Experts of a small language model: 2 picks a token, a softmax router.
Below are experts of layer 3 (counted from 0) of a mixture-of-experts language model. Rows are named router (the router's row for the expert), down (a neuron's output weights, with its number) and show model dimensions 192-255. Each number is 500 + 50 x the weight over its row's rms, rounded and kept within 0 to 999. Numbers have three digits each.
Before each expert's rows: a language model's description of what the expert responds to. This comes from a sample of Wikipedia text that the model never trained on.

# expert 10
Description: That, what, how and because, plus abstract nouns and reporting verbs after the or a, such as way, order, claims, said, explanation.
router:489543472509379579431551478490599479511523505509508527494494511449594448455435441527452468531400551577498537477425535503481401551447454456480503483410483574523515485464594445554555581512599594
down0:470507442484465534460540454545564519352532449565467506479541491541522542462473506521547454442544490538504506500561502487497469599470489510581524455492502558524541580507561484484439488453467470
down1:486491535496586593527503456491490532525507508447513421530554475516505425492517548586524542525422486494424550547480491450524542567480527472584529423479513425568453566573574575551360524441560528
down2:539542409550556591501521564489507496454566509529549445544552487431531553450468370494463409546512512548454500442459540515481511525468524526468587404495457390471511348557517490545485536478497550
down3:578518528520489483507448524508468532555582585432524465528534487575484458519502441438554457533606506513476494603484434472437496520401542524571488497500613539521469496551538461520497469520531475
down4:559476538520422396521531496398488521494549551561387502420479534543586465524454495534432439529488495528532518552555560593537445478432433559483522493467504516454517579452488466494484419605556417
down5:567413533424493490479451559468499571533620505550568619486450523458525533520643470512552404466532484519457475532479491578502434518442560556513533591489512410470469545466534503459569530455473515
down6:529448579428501490468427505510430497469562572453491472585551536449437365499447575591539485487509513517454472439426512531453535471487448495508521425554509472564484400538480530523547546485553581
down7:472350478439477558433558524495534475516544468536541471543505500468450560490490496513601475466518399417521453469530508615510482509496491488405528486563567507540551529482409561519501493444447496
down8:503495595521534555492471544484449545473547518452588415587474461466446557497509485485510523632580356447526487491468486445482530436486545428504528451493513532575433527542482534550496457535522572
down9:457510478465481569458627404543446519540542476487514470478462412531526533494545569460540562569484488485516511444546540487602551474562425586478511384550495505515537440508465505419537476425579523
down10:437393522611418407547527495456493554445494475562487441527520538514555448471429506489458437481595557500595452567522516534476502472440502412347564533518504426463462456500501461491446498517533524
down11:489506440519456455517476465465514589465479495425508577458512528455640566493477504379506537462461539509520499512474458523450423473509481491643589437538493452557544502442445406561582485586589527
down12:558582466531471482568483479492547457445485456529568439500587445463451479498443509474472536470462461480540486511533423546537557503518618545511561473476529491457446526537571556489513483581461484
down13:516436489509496563503586557522534519507544478512496455538554512506544523462523496481479390535554438426530526431609557543457508469426449477499523544504492519558475424482551604535499445471452492
down14:426509559494538566551474538437533492464485545470451449554521468489585456483578533447511469445507516483506432556467487493458485525467565573583415603447601382446599487580501490585493499483437482
down15:513521442422573497409425545450436504531436399564506498541553581622590509475471483515466432491556524531501448502635508543575480476506442537518545588459456530443473499385539523465506524549422503
down16:508532524586503434451500539467592501636403525492592462588539504473489480606526542444452502506473507512494464481508504465518488509495544434517438453524466469451426564424549414489625561435558453
down17:477460452385474519503385487415506476579437481484458460572482502499468462478504538441380535498542541424468475491434457493356562469561496551466559445463489562466519545535507452571490537472504504
down18:448399543536444424587507546466626518507467568489509490542527425449479452519522387513516537532476518468529429532480504481458567528518505545521482505421547514512486433582454500448403476585528513
down19:520527550485465540593456471456549501497487581461447378581528452541507452566459536480502513518540528493550395526472525480503531519518485461559430522532608488527464506499504558476544568519465552
down20:505457401494485532548488486515434469502472497400518570545461495457501472451538594483574456543487481485516506566539465501430447422425480473514514578509502605510577524461474390614543540505529486
down21:480562513486482396559535538495522574585452468477437501453523449523441470496466481505533441631487440552589455483573496498448495456573401563523454430551366459488490519438452451499517503470472528
down22:475560545530486540512522483398485544485545413577441504494556498499487444519416597597597469463537476516573441499374533523468451532384490445427517533566583411503445502476475476552571519485443446
down23:553453490440484473470583540404486568530534576529488584503434457472525434564547495575490469565484513383490445510509452552470603496536462503453477494483452470412460458467467552510504572507548465
down24:443488507474576506491539570513494437398544437459576485442476539433619654539547558452462410316510478559452428479423532494483556505630501458410471590532439434397536549456476508492445540497447509
down25:478414555358417510513456534398523502520478490558565493416579510501411514447538482450476466499472473503451423523563457464474486504506483410526528562515565565538539406572570493460448492537427578
down26:449587525481476489546467542562516501469478462405466531408481434555483382478509550503413436513501496516514443579519568503471411475464554510486443547525498461380485466545565473470487482540492512
down27:581523509405541493478499531455525443450518384539513512514416575629453441480460450459537585503487477444514505581563416488563473524494467504524469546495481553516504470539524498474470561379427458
down28:494544469511471546484622477559498526523526404508461506451483390476463575501479575532550495509593544512439521558427429563576561460551436540506482511536500426596460549507543535400517619507427491
down29:587496530510549503483495526590532506557445451463472539501457458485463402491554493473500598495417570538530523528416516472443475571532492509507517503559535466543514497522553413512431465441475502
down30:545570534472575462428438563515567568541506552460490501472532436522516453456479491455469540502500449585446517477468483499523474473551575456540451435443488547470472404450452565394545510586556534
down31:383502477533496378504481530538470474564543522559516508494495488540478473426449462492511479484457556514581517580485495489607556438439454526564519427481514516534509509566462471524535442470522477
down32:478501441538512446547478536450513508487500584527586507423531497550513541452484498492526480550459533434491472535417515584490534431473434493512479465383530527503461462507460490639549622503503444
down33:519536495514456460516541498458368427489486481562502499524472428426477442443515423468546542569541502540578489550413512540442570456544497473450568448492492487500433468464528576504496532413479457
down34:429574507520501445570539479579518488563475511501583491490520544494434516526474499461499501549565461486547527483525589449525442524403535485522515497531538526485560642533453404512469479377509566
down35:538490528494467487526590466543500545454544549521540443490482454439560472447531473451511437561485491516520511530545462514551498450527502543639538528522544448495472576530443520425511500444561496
down36:583577449543511570516484529432466565502492461477526420512592510496495457533488531542515423428518494436473526480490518460444509474478431465420503452495464558441457519507449547549448561567415505
down37:551550479539506359523480454450493419482591604553474538484477455599478480494589476442483475444507506459501536480549454515487593509504522482450497441440496534473485436490523457436495469472583433
down38:477465531499531470530574476386512433483520550583419460481427473596391555491567439506530545469493492493539537532524372443474387486461478422609463495544521452470543433478355543474519493471496387
down39:595581487507413551510514469417484467442508449477384512490536556412574508478481436528521452509605496545505412492522528536638493475472498509530365474477529565526478587513545536488491456506482514
down40:634478537554491571486468353468477489489567434550508521450532477429518520527538597507433457614436458524454510476449458464527538491424474454434550440494609420486546474541531495475475481455621503
down41:479420470469438506542583496546481555474491541518486448524403489468430577554490614464575427506554484490496502518506506490535499446587559502425471462451523482484513517532494507507455385515465526
down42:498483602506427542470502526459412441523538490471496534518508574454428586502504523510497456457623411463475599499525544468469530604519486482489554494557568531504476540536454552456521425516484471
down43:541462621437451449567508409499522448545471518623554502476459510480388565470442505553574477524364452506504582531522488550470424533473475566389485582440512489427469464549506613440447527494560449
down44:496511528458497471501549493570439504473511498437408485490548513570584513442511424507548538456540566509540452460442525455466426488503519521479515475474506480504464487566428466480511529410537474
down45:485581471528495465482568510488500502502501516458555454539524459438500502446475620608486462522651449457513533416510550567559523554523531521488449475449497522521450483488509611506480371519569523
down46:511525469608518526363483484458593497555439529572578490492500497533537470490461450443463532501554503524487468537462501524548495474429486491559470502403509469425547490499664517526491611440619421
down47:498457527481426530502515535433456556480548489472487462544490393564479493445558366485526537489512537581555456580543538491446433529513476437506498469513460500492417519553485521508465504549489517
down48:501473501556509552478499447558470481483515611429538541460606436479542465461586537578593550463436470454391504404479454448478513476612483459592413505435548475551469433491532559491518479419539525
down49:500590540563514494499567441446557460539471493561506572497517480520417613566526440506434522474517537512498561465526459483473517447437494540451576538489491466496559569538461450507539522503573547
down50:518449434532428523429490553510552559502535481425555546400345550523505502484436564495454492576469524478489529498551429532443523467506449510471603520423492475444463486525490490563624490499464499
down51:508510454410524401485544518533517560452570512469507419543426530395628482510430541504500567408478587536489459535513478463520486521481470494606547432543438493388469556421469491531483613520635535
down52:495440472536490532488408497457455569469461488443540486501523507490554523537520426479482491485578441550505464493547480515540468475519475430534560457427439510422503554489461540607528512540453502
down53:552518503542497559418529560584552547472533427449557429486486489520463500435552583503524507522543541504590634529464452496508489478479466504502472497393522518473458503464433527505548512467448463
down54:516564451533557523485515397564482485567491549486429580499565468544544515450415529439447566531560514509501551558524489546549546553554410506479460534570610577462465472442538538476601465525429446
down55:495429477500525459555480555477513542515478496499463509462554476475487458603502542421526514477443468537483545498478450508483537521504559434502564483560506435537610511567520545492506426528463550
down56:461575545572491539444463579487604475473525497589527492446451492557533536478520460542479474535464477475507506489526566446548503493481471572517486512448371398504551570527469536488388499521466532
down57:408449570483453497481500593479534585478450464504514465496470477477511430540416539573464545475524535514462587487506531489478460496449540568561490501344467446427520514478474571495476483538421447
down58:541458466372497585455461518520442454458546426542566463566481511465539444508451427567517474597457463485516451613537514613534417552503421547560551470541514489498537431472508543467490556548441500
down59:525441442608457538409446522508484540432534522499531532487497487558436489472490466484443466486450468548508490509542538474526510495481413471338462506539475478551383560522507530465466492489452594
down60:454599409540412537427450479497512604455551494427480476548494501510502592562481499529460487430465434469545500547551576488497509490522480458532463531453479560564522523365430499480505507587468470
down61:643494520550498548586419465501538477529472507457566503414447485507516549474562518504524559420457493520490538427533525495410478455464487549516438468460509414484442500569623605554498501496484501
down62:543447501463561415518528532512496402558498462502518533581457571446515469472567461563348425521540501474472479485546572579431486424564558448517551538478528519510522525562423546472614498537441545
down63:531538453578480495392586480505534483418538507530446521534405497556362600537474481499485495510431471508511433398554457608504507435533564542447443530520648544505477500494447469409482499512473473
down64:497549475496539575446460558388520502502421470505532477494507444501503493412509452539531522490433598490481500466544486458561518435511516536443488498505513558506451586582449541441490493596441460
down65:504486549403526569503471444464457444560500357500470553497506458548468486468494439508464444584394407532400488468564431494446593442510464509466519460553526488489473469402502503517476601507427449
down66:515576480610488520558498421621507409501469492555451533480527462539597519521540524411480554480577509478480509525484488434570480583482524557505362532539477529478456448533504477476512413564559512

# expert 1
Description: Capitalized nouns naming institutions, awards and offices after "the" or "of", such as Department, College, Award, Academy; also taxonomy "Authority" fields.
router:532509460479433531447502558461564490548454521497546457411467457576449587441531422493510451529530533516527511488543500554480427466488487473494504504457456479468412496553568503558590469479544448
down0:522513517447581541441473503464576575437612511525484478508459514545522555466493565472492531516433479460567478439481432426505463491599449482483472530567483471457452503527543488555550569449438427
down1:556376527439428484526487528444497422486498567614458541481522475497427471438456612605490472479522542524428619497489529547412501469489528464456587540597531486516541452491531542442458552577449479
down2:430472528532543491425459530542446411580395529472514400604504497531480570507530518502572554528513473573452548477468481525487523524552492501415473500535553449497501561463534443520574557527510573
down3:543483457429441555468495469530605563538470479395495434492497592424587480488533519318500479502484392474351414511537550460535487509592526565519642515561524473548468526574564496532388508460584482
down4:438505439465508470476495456476577459534459525521506493466440477463557442426483510488505481527557462466528469484518488456485460564379478417542364535499446587473482560520442460578544527552495545
down5:529532406486468548452480567533464522532411483604545548452549518497394489478549585567461478468615466522463494616513501558525555558522528530445383507597482518552454580492449562523490435556512530
down6:558449410470487569532525497550528518460593524480469443467453489455556567515568495467503502491606502508462497492477440470559534473541416500422498463438468592509592504457559513525503457586633486
down7:484507452564516420479489441539445543530483441485448539543451456558571556600482501530505540483459376511421428365460531498482489517462432536480549510399495427482517504371556487473526458569483439
down8:423488582470537552593469424577422498496488507506463551494509586515510470548513551624490496508563582619481610427425495552446541510546522511521469487489439440450483478552488483473488472499478469
down9:533578492501533470536498532426492539497577384510572482523502488478444472585502514530494513516457451477496456430612407531413561558513485518545536429438507477536483485574442515487442520512555494
down10:543546421455537444444403508441560402578383486555411575538610531590508478532516536446458503470535552556505477528564471501471494445521455520508525546510435532489586504555511579508484555489558537
down11:532517456458495595537450431486474524513388485470503428553514391372508453458521388451489528482527520520373572524529495545535504470482491553573509504432551493509462492593459402542593517562520435
down12:562544510418522479618561482539506426586528630582411561521561507480422489489610622486564555574540562610495429612422561502421519503620459514496469490544527573567471497415511547520459482585506498
down13:510431519525531553529426472494464567586498522494516486490497404563523468452569465486399507489461441464396403479501488431460458406412470613555558498420561562587458478460440479545542517397523523
down14:547420531515511541478483479468465484427540498469488559656468507547467516533486521490501498485530533503453600513513486513504556515503525490562536402564534589550460574403501500470528490545507511
down15:486430613492519576470538538529486466520441436438402509540586527481463582586581614571506516439470447456498417664493399549493539495465523569497403432513409441576469537551473528580539518500530593
down16:457601455504568515390529439626489503514488468385488477496422424547516496549533494436459512456426501500494491580403522551474518533526419492462532609453553476483472467499423462550534512425468535
down17:424511450429496518472522490462589543509515500619522596556446458530445534463537513533466446547515480407544513526618453454520553461454571536483448461522525562552426541596539488480554566486446548
down18:549520401469445473470507572426540476420482552586490489403561483542393438537425445436524507440459567548431607466492511489425470442422467514550421538548474589431529532485528491583628464544465484
down19:523491560501621450527433590437434569502505564543487542548607513477512481503513481496499504437461576521544528408513618444508445506637534438508541468465476549507539460406365527499424436446497507
down20:459545565588539637510517607559452412516500423425469535509526511556507563502470527549551553522491428445487622516519556495529511547425566466430487480442588448417505515475481458435588443507486492
down21:477507574493435530609498449549499528481623560589609376465435540558475553419444467531433514547473482439506506433540441500531578480507470468522434568494491599516516572457521467423493514420456475
down22:454480490533462519438552506557459541602584475488525507491475500475435551540474564539458504553498441539469471549438603483461480456471508440435504518486559488538507443539481563531502585542542553
down23:555468437535443392512482630507494477468523517518451594573605489556516522501446497547594580494528556501488473422528487499434503499475474457515393470537533444523524485532531468463510547468589530
down24:463532545526479495527560568532541501423455531515469477441480524583540585543500497519397539519512466512533593573465548589524531524419445500483522578501574550519495489583517462456457519447456435
down25:484507400432522531558431491536398509529438451558459486578424623580457491490443449546491503490506532420519569417473583421451502579471489519533456433518430611465518536534477477576469461471463490
down26:564518490490371501455508523477399517533402463580462538597429536444537515512514558489545510530494492551437407505535528496461525461517582541476470559528540620359487563446585493500524556475498490
down27:496579414494501477527546609593502494493536507524472532564604548490494523507545612579468527527581460481519455479548462412499547446509503601393520524449600546466520527513582472512598624483520467
down28:497524482478507469565593466515433437531528521553430532474426532501523407482593469533542624461427485476494490477561519488460488438543537608420556530581548466546553540517493508496506565449567499
down29:374518470540490464527561533571524457569485485567580411484493495389581565526506482587485486606482507600481491522581492483599428471436520435529537481474542535438457536501511436446529508553548428
down30:522381535476532476479476588494469585547634532464450536561499457470526459528471440544436480484565534567462546486588424427509455479499485537413483575404443516507512550444407477500513463488420552
down31:541573525528389497506526527507541484532442387527458535567526527499559531479544511410540568525490542479503604595403472511504538579495431517568565493514523546448452530586561506443487581560526561
down32:567484504552489551515460485489464524473512458543535501509460579526595547538660592450456509557548504526526464509444568357471450423567469554531478481496515475488614514532522522584558469461491463
down33:468492418540428497515465588416506533483470529557528500514529497472562514556479513427480490476538480628501485535522477617517565502453551544501534529516477603504485476548414491495472560407675563
down34:455539415493480563468431605568549469566515484461566522521457539590532568541474521522551468554461464456519495511491513546465406506390589495509533628415499471524525527514512477452536426580461591
down35:493536519525536469464447539452530384573483485468447476518474485452439426448425494473434516477462505431463455594539482603422561523501510527576478531553451468537518519484424432469537513495482557
down36:600495399430445478461382553580481475513513431546509521485579444554456399527478466620489470381542466538518475527549390509539491536482504528496531485470489450506450471500492524520538470597498546
down37:493544455411610459517511527525462500543493532467518443539547499499498536444526476581559556533533478493506461509480497504510479535483558535491444544506550479499511540522495528460466514466461362
down38:571449496386611544459422476509462612480537500458546500477475476520484600502473375603531495469596590469594458513513455467552432447460517525425600415588564555476485443529534547557415541566492386
down39:406403465502544414453496525436496462485462376452448543500436542490535494522351539571451549424611596510514569486434504474476485495471481505524400471482549597438559482461509522531491589503526493
down40:533451430502413477485535558457451392474496473535462521462485569578404568541476531381513499535544401561500499526421473541473568449519539486520559461502431491473487533470507492479517501503527465
down41:577543490494558484534566480573436403516410631549494438513543486477593559523407484527457558535441508527521492555394398491563489536519478528462416483431539661545508525561535497511553539512531510
down42:512462549485477492454596448429387498489547540519431346521441533626482441505398565438429429461485462466461544432574525513452488443464530414456540454529518559562472478514495509498529464470446474
down43:487478511514561452496462606508509522498515532529480469435440502440535597507462561532499421514579338545606609521571498566487475537481551551415570463488374569496464479484499528522564447476521539
down44:563488496553474493457456516390515575527506554539570571533557523478525513512514547543558554530598588497473487519558552465476507488419427485493511580455372534530500455486435483500529517423565485
down45:525454561510466496435504621470455583454502530503500584457559496480481505547546528511465500496420506485485483467540506448457477490565513527437540500380511538560480479538477532521424509581422544
down46:530469482500515590524482490576464492464454633500483542561541505457663529498457462582507544392494446498561446487388541516471513492506448574437525441596529486455534454495478544577501572441485523
down47:512483476452486497548568450445483467497536524540465571568530462519538408549548389400446501477533482481502519430493550590438400443514462502583474559440516545540553561482539471443538459465490498
down48:605514461571549403575476457531537620418549520459457521517528513442537480556401523496425517406476504513545503528498429547499472538553451461463491384494538538514478505460497485560541538540492499
down49:522468418413448519521438538553555488494544555480485507473588476462503527433457455489504415483438462508509424575476546503502499540511441454518436496483369566447527519523530552549602551457403475
down50:469375465522359495495482496519484464521410546476519445504473527470564523524459534471514539488523499532538528474443494602458560553563527525467578425490614404452615531562496515561427499477499592
down51:566460476538516482556486494514532567530515519499420512440470530429520440543494546597508496427516502407461439426588469574582520535490483512492449487497473542470561473513570499575444544413454478
down52:490531449558445448427502448525426533583498551510546452561588547499570490528420582491531590472382444545505485574503499431481453484515542528457463470522511477533481549498507487558447457487512478
down53:503493466527536558441462534611477515500556594486444424489485465451508671497507442468561586478528419517502479520524564513463506499416525571532523506424558480458495444463516553404563536452464591
down54:450456550485479523489575514572470492535546507490416532523429522508364390529461482555512589470404526544525540504477458479455485456496485485532403553523567476475473529479480524442467555486461517
down55:441466518512494462441558455480460480563475443536589529449561477515502576517490510541425529483541525460540455564555541557474433509512515496488577471542478483587569571487527525437398419487488458
down56:527479466547433473504564440525550537542524417415516488500467414571678473535536525463491525457534470442392560459495538421489542574443553478507573507521422464523495564496438397478558499394522446
down57:457461577523533516463433443534467437466527522493473538485483466488422444521459490556459463527419409517462486412435504564518412485563385474459499503445574465493417431532333547524506423555541451
down58:432422483508477484451409428475374643440592542510601570484508517610491494439520524472465505536554534440495495485534521420576493556562518526477451549435487491505557521472559606477458426480561553
down59:368522558527450599455446488439452531423540555491540477547505457493458524513463505529506480602534540471468412464601579476455443474571535434492540446437459477460555426470514496504468440495435482
down60:525541490477442517527515519466481505481531527574425441578528487473482469557530576575380514438565494480530496529552527473505582481462473480590504450677500507416519600562445507498511598448493393
down61:540546502465588504526413483469468492462445530427494534534554481509452404484451466582390463564536498508497571521415448551462496530497493427435484511595445521368463503460593471624520619489475458
down62:350525444532478498536472529519503542472529500348466558497418497447408437542508512487520376538507541486425504507402511453569423471457461555452460482479507473557484451455537479465397503553509469
down63:500416584507511651419478640592443443401456579591487483517540529499522440489409419382559514429449572532503479540551549501539471511452487508539397563493433445504488473472495550402477480639482459
down64:518535518466445541405546515597577560560471466543374539470429495515414460513557529486591445438506518568542572500493563520540441494560437580546454502496460538530491503547443614446494426458517511
down65:423469561484518474503494501550428521479465559536542437442504520473445528579563495440427418597480469464493609493516469576442433491482596401447534422524509456450493500581458434556511558479543454
down66:522471452543432540480547488536544564499441472491486430457434478473522418477517424525493472526581492541495421482566582582514553412483408493477550499482479507479503585516463478487501518521531512

# expert 2
Description: Nouns and adverbs of time or sequence after ordinals and numbers, such as second time, ten years, days after, later, until, back.
router:450494542543508459554508476546589479561570479478548550516568480397524532478477509607424447457372548549501576509461428394525421473466450493424511543516440429431422506531480534474459511506477561
down0:393578380468524544454517511503443485486518464483486548524560472481514478479494602450432447513535488468393440502528557506430450555511399466543496488503483477512496529517482444493546554511449511
down1:510508454464504507489460472487549567489580452501462420470488463575511481551501468581541475543468423433534411538553524459535503541521471512517528432578604644505508533413469563456427491574457523
down2:465458421476507573356534606392512464490456421530539489451547503447550521599493459525513516450460499435542509405432498587444445507495487489415482518458432571430612472448465444446549451472528583
down3:582491509565490441539493481570464540516474611514488539501521497416439501515442552529423488496455540460425480441433468599514565504555441503451516459469405504564513482497569467505478514544493487
down4:378478467431458388516573489439442427543520508503559508547512493540494476582441535554556483503468562571577506527502509480483534530580602478440469564574523467492457393472520542550533418485458616
down5:481475531419435492500570403476450442514513569508539523533598495505431413466509491453512473511528464551481492384490596503477597510489464434466459487566502479467578460522509584448417539574552588
down6:581482501499494536451552453565338529496464624484462482561534552475529615442499489445585481422506477462520487437417407490450594455537586535514486510496548495524475560521498535560437502495525506
down7:479504494528597537444506533525453506556522513585497490512513477485460488477528389495495584377506543542491474550493533514496565414542585535545482540488562506493520381534595563555556387512484547
down8:547559452496537380424511549498468482445544547455408509490468471502503470560448517603450537504364454472512400495520432549545528571454504542499468481493467492413589472464513482551561461491524530
down9:433543487466475481514548516568481509483413486526589546489499501505493442442586551497464590520563569454475558486545436458435513456523462459512517440550486404533552483406467415422486557398502500
down10:422510496538485471545544537503603494524463482540478519459383506491462535550587488434584558457473564530468514585569568556539410535456397509539470571430500426470454497551538482543504497505543458
down11:457458593522376521509466497500515610495422482506476482569564410465553502513553419551414494519567348498512406525463506448475591471479466480539497481556507565431619409478545498461490582416488608
down12:515573464494448496466559532448480555524533539473528540569433574543481484529465479486473464504416525554499463515566529471474478450638446451368434497529527627556497472502453578428486530495417517
down13:468478509532508491501502465455479604519554511508438463550502563399410515502517523495433393505559548494527516489512431531513446565440507617452493522527493441530452540470406565447539467558477505
down14:465599563473568462494444536546477439461474427447525400560430539476560492555432591425504494507565488472522550538548523562497482577455413589479499519553407425513448539505461454518536524563549500
down15:449484530467527469506469411553509433524539429511516445434461499519521472375518531473387448550467480569520550489479500465531441418505458510503515580371521542432486517504528500499491453487533563
down16:472523414516506554553547446460517607608542552509473418474507466471414577454605479527515506572523484451438524442508506580445446516502509340469554439565570521432411467571475448466457573554512479
down17:490574479411548527513415486426555571497522512464461521421643450603438513518673463414488398576528467543540464488484531630484518456428527474478579464474543601523559483485532439480510534551416536
down18:474554511507500496535508524476443440482494555558485549477434548500574425462498554612552537494550488456409510513499412457555531440498565541494457513495474505459524510503560431535469438498490471
down19:417536460431461452525521444564493525492477485382470450547579483535461504527472508519504555491550482485494592454531513439443492422460537490571473523529422547509487513476505478475526499499465522
down20:475456531570489449459513477449560482551586587450435478503433522457570496383464497533456505518433526570517424465443413511409534422552476522417426429557515515561596556537575492537424577437505462
down21:461593482635529422441392496483508509523547545518415579425453541546565616566549473469471579374445472535425470449560479442489436470436503493462542529532466521488543442494513480532520504478555577
down22:532520420474546438509467551507460517432553464605601456486450530560512390541485493538511499579538518567499482539554503478466455543450465481489479525455548483503628607595442616535474481523499631
down23:562527457550421549473401477450492480525522460458490539444458500472493520502462522546515566452478484545539555512516469525447517484434556473479524440540600474467491412499576538482534578524606489
down24:508508521476517499588410432513513432443508422544473489542473464524472541499489455527448569548497492526566466461473551531414511569498525465404557457547502449466530614550472445567525620520479550
down25:512555451435513455431570539492496523521488534559508506486446411514489460612436601506550622455444434471452486584521502604508532365507542451515571486543466585488551458470555505487537520508529462
down26:514505524446559495563545537499513500448470499583548483491474466579418467501525449497580485500512504436459465494561463486563553488495529516448515514537542481503512519453526546380449451529417598
down27:427494479545449493502501515529456548527475550440552473565497494431555451416471548547518395531530522534509523387599542473454490502424486489466578509380482542538476503494580570494624505467563590
down28:424542560558477502454515511449532547496477526481478484453520452435481477529483499531535555510488416534602520579426471472623412578599514484521483538527556423558557482504502498502453540433520513
down29:428512398520469581556516435409464457466596487463515407502472404392471497530471452461482592506457515555391482457561473456486553450535499498504518434450510489528547426467516409508408506479484492
down30:571530531542493463452360454474422456523507481512523358447485459421540477573524477551520514493486460407483443441417513530451492459476548475514543522535542491494477505442517570496511550538510536
down31:514556505515529463487455531517512467495497508522536610532529496565449581455558567496508394391571487521446495397515486424438466458361573463520466537552479459474460529527490420510537504466534513
down32:543467534492474561466552590448523456490546550562591480513486403497519385475382563521471575536523349521391536454513561484491464462530488456431547520485481489602518598572602536431458444547478521
down33:509471482484449463548578458410527485496509528565543438462528463504440477497432508496443412471580538510560552500471503458483474362449456572488539516566472555532521407514502582431538514526473477
down34:564508403466505532515563505580455501479525524478498639549406574465530531429527431477597472548512441498460516461530554456588497469466479484492544555579493531531505524507467455476455522477548535
down35:590465507531514535530448539504550563438430437657526530473519531492461573537468425461476487557544461570520506471545399590456458540458520558560526344497465511497514486583491569527426497516533500
down36:559475579498574537536481551490521546570514493569423523555604470521444485588575445566457545456548551500523477486554439587523424417493428459579594592484475537522545545559567505478402510451458483
down37:539529586453519546527501561520506521538458501615458470567529509522431601552536471493439498397530523494489486523515537570557452454383443479548458514513540617409501435507499489485375504554522480
down38:542439536416468522507532543480524469530533500378509433522573413531507480558560530625489490485582376456386532482407488504448559610551506543474495499481486572556491459427589502418419500536562536
down39:566495407500505510549513431490507463518555452546450424529487546490470534485618485506616475418486566520498463518539534471548570507519509490513501472490536428495575440467524560463500509576508527
down40:473474394448471466458544437541464429423499451504572434551613409536481519544480536512480435514499506519438475358578449545487453505490501451532495518447630482442482492506499485494494410608552493
down41:451553469512468470518380546496558522445554468627481595493450546505515474489550427502513468415474337488478515481546529527604455502507519526505457573518557566488552520513489588558464430607457506
down42:466455608512432465457562501415509542436487517563464494458486508533484562436488600540452478554534491422493558490583534443522499515515450503416551509485456566460435469571561550505497536491538447
down43:632417542487485483505514455433528447473541480505480497533511468443448512513440635520549559485489466563385487502440453584499459495573608438458509428491388535483597441587501484568429531506531368
down44:512522476487513449469520564472441464586409495529420518504513577406542497544445521448540517512486473482467440447577520594447550519567533449466528480436366525478573471506481409496545555531524499
down45:548620485596463400641487461549578499467471474465428525496570409382430626431569433468460512492431457510490553491478480534473494438481570476476472465512463502529518505487535561498506505466464527
down46:553521416422580608502400455523529609499534474544509531448471534429582480443569561443398503449419522497451440463486542536492477586527554514571532394561504499469511457513444513483524451533498528
down47:488440536489390538467517490523460515549505523538481458412491493597486513535401500519485470468410538534465506504539491543601428516494555555504436549542461552511464551528457477436458557409473505
down48:453525511479435483471502510524402483519543488403524503415513545432513512455523490479572546463487537526545403541374489447455464558462507462459554434584475399518462526584551473590472525478454540
down49:555470554580420408478532478491493586426533457480507485502449454498574510487419488492538455449591487486494472474505553561559481553556446529379612452472514545421522527529557549426490528488413508
down50:485500481513521508464502579440425498523394426525531514577487435430514506509481395403544516535514506569489566530500423576466504412491568590517478536463507416558399552451429525503538455494549545
down51:513588468491483545455448541517523519566482558427516521539488530484594561380476523496416551425531532516473527473440451533443508560419513493549532511468564515536513498543509497542521587491573522
down52:554478457525466532506452523513535599558448497546527541530490507458529548544533525520492474508530560457438471534513513498434636536492510486486448565441555424427504494442501478562458545567428505
down53:511578531500479419488457542503477495559515534468507395422462459523548484501378544558477422518456515433568599587537480524503480516408507488486533558467449469449522499558556443473517549469524422
down54:518474509487573473523477462475489484473526449520420538405438505551618516521416495470541474541519538467484499513467501484441493538436369538525531577473478481451536483438458449580475489468480440
down55:454566526504544528415480462527563479466512513488460536439458509476382462463470501514534430500495551473533526429589494520385490484502503515476580510443526433517545553448487485429456580523452564
down56:529582576518505503462512543522518462468472459501497580522501537491637625509488502510456439467535440653528467451427545588510554489448484512461565643490581563448500501475585522557475587516547508
down57:478448424463501509503519597527432512493519542467465421499519453545585453556429483577434538538589555416508463502474456529497480496388450431494565485516518522531545553609526503466538492488581478
down58:502433498509513464410572552563477463527537565583598479504486596510566603476525500486426527470470515461377597433527529464537557511536570556472495544582521405469533582529427451458539463550526541
down59:448493534511521515373613425483484447477361434569500518480551597460489497529522475539518533452396454528536474546464418467509477380544429535543534505545434480462448493518597497559504508439442432
down60:450477534557487519440538550528482502420538579445502597581548320503569497383455536494517512475539410434498500484563452495508534406497419587441618437501531589525543511517504446486451472552541479
down61:425500556618441513457488472600463471482493423426503486427489525431433474490475556482505427458471577522540492462528471503559496490543509433516477521533527463505545522465541440495534505436533482
down62:493432460473409505495525461467404487462477446490441484473514443501529547546504510551588336479503457540425456399482558527515556421553551539479522520445490494526534453409457520541454490523397514
down63:515483511504439396511491480403579512501613515463522492509579467632541436444472397520529455489484521521560457482577469504456473453435488505498480499518541510571531520424468515543548531520475459
down64:479546505530597408391562552503568490471504476565470509569466535405539556538507560522507491445436524553448468562517473554521544441515574503560548581526556511443422438525546578589508479490526561
down65:501557446496490458500486541524481509572532430549412536503458525474442521518480487513522565477507476551546459614550499459470417513429540481420497496507553530561463395512487474512489554441440484
down66:521473511476629567436447529522454552493448521553431520500451555531435508511493455428499527593515463512561425590459442592492495575499534513512471442521582456534529506523381549488466477432489512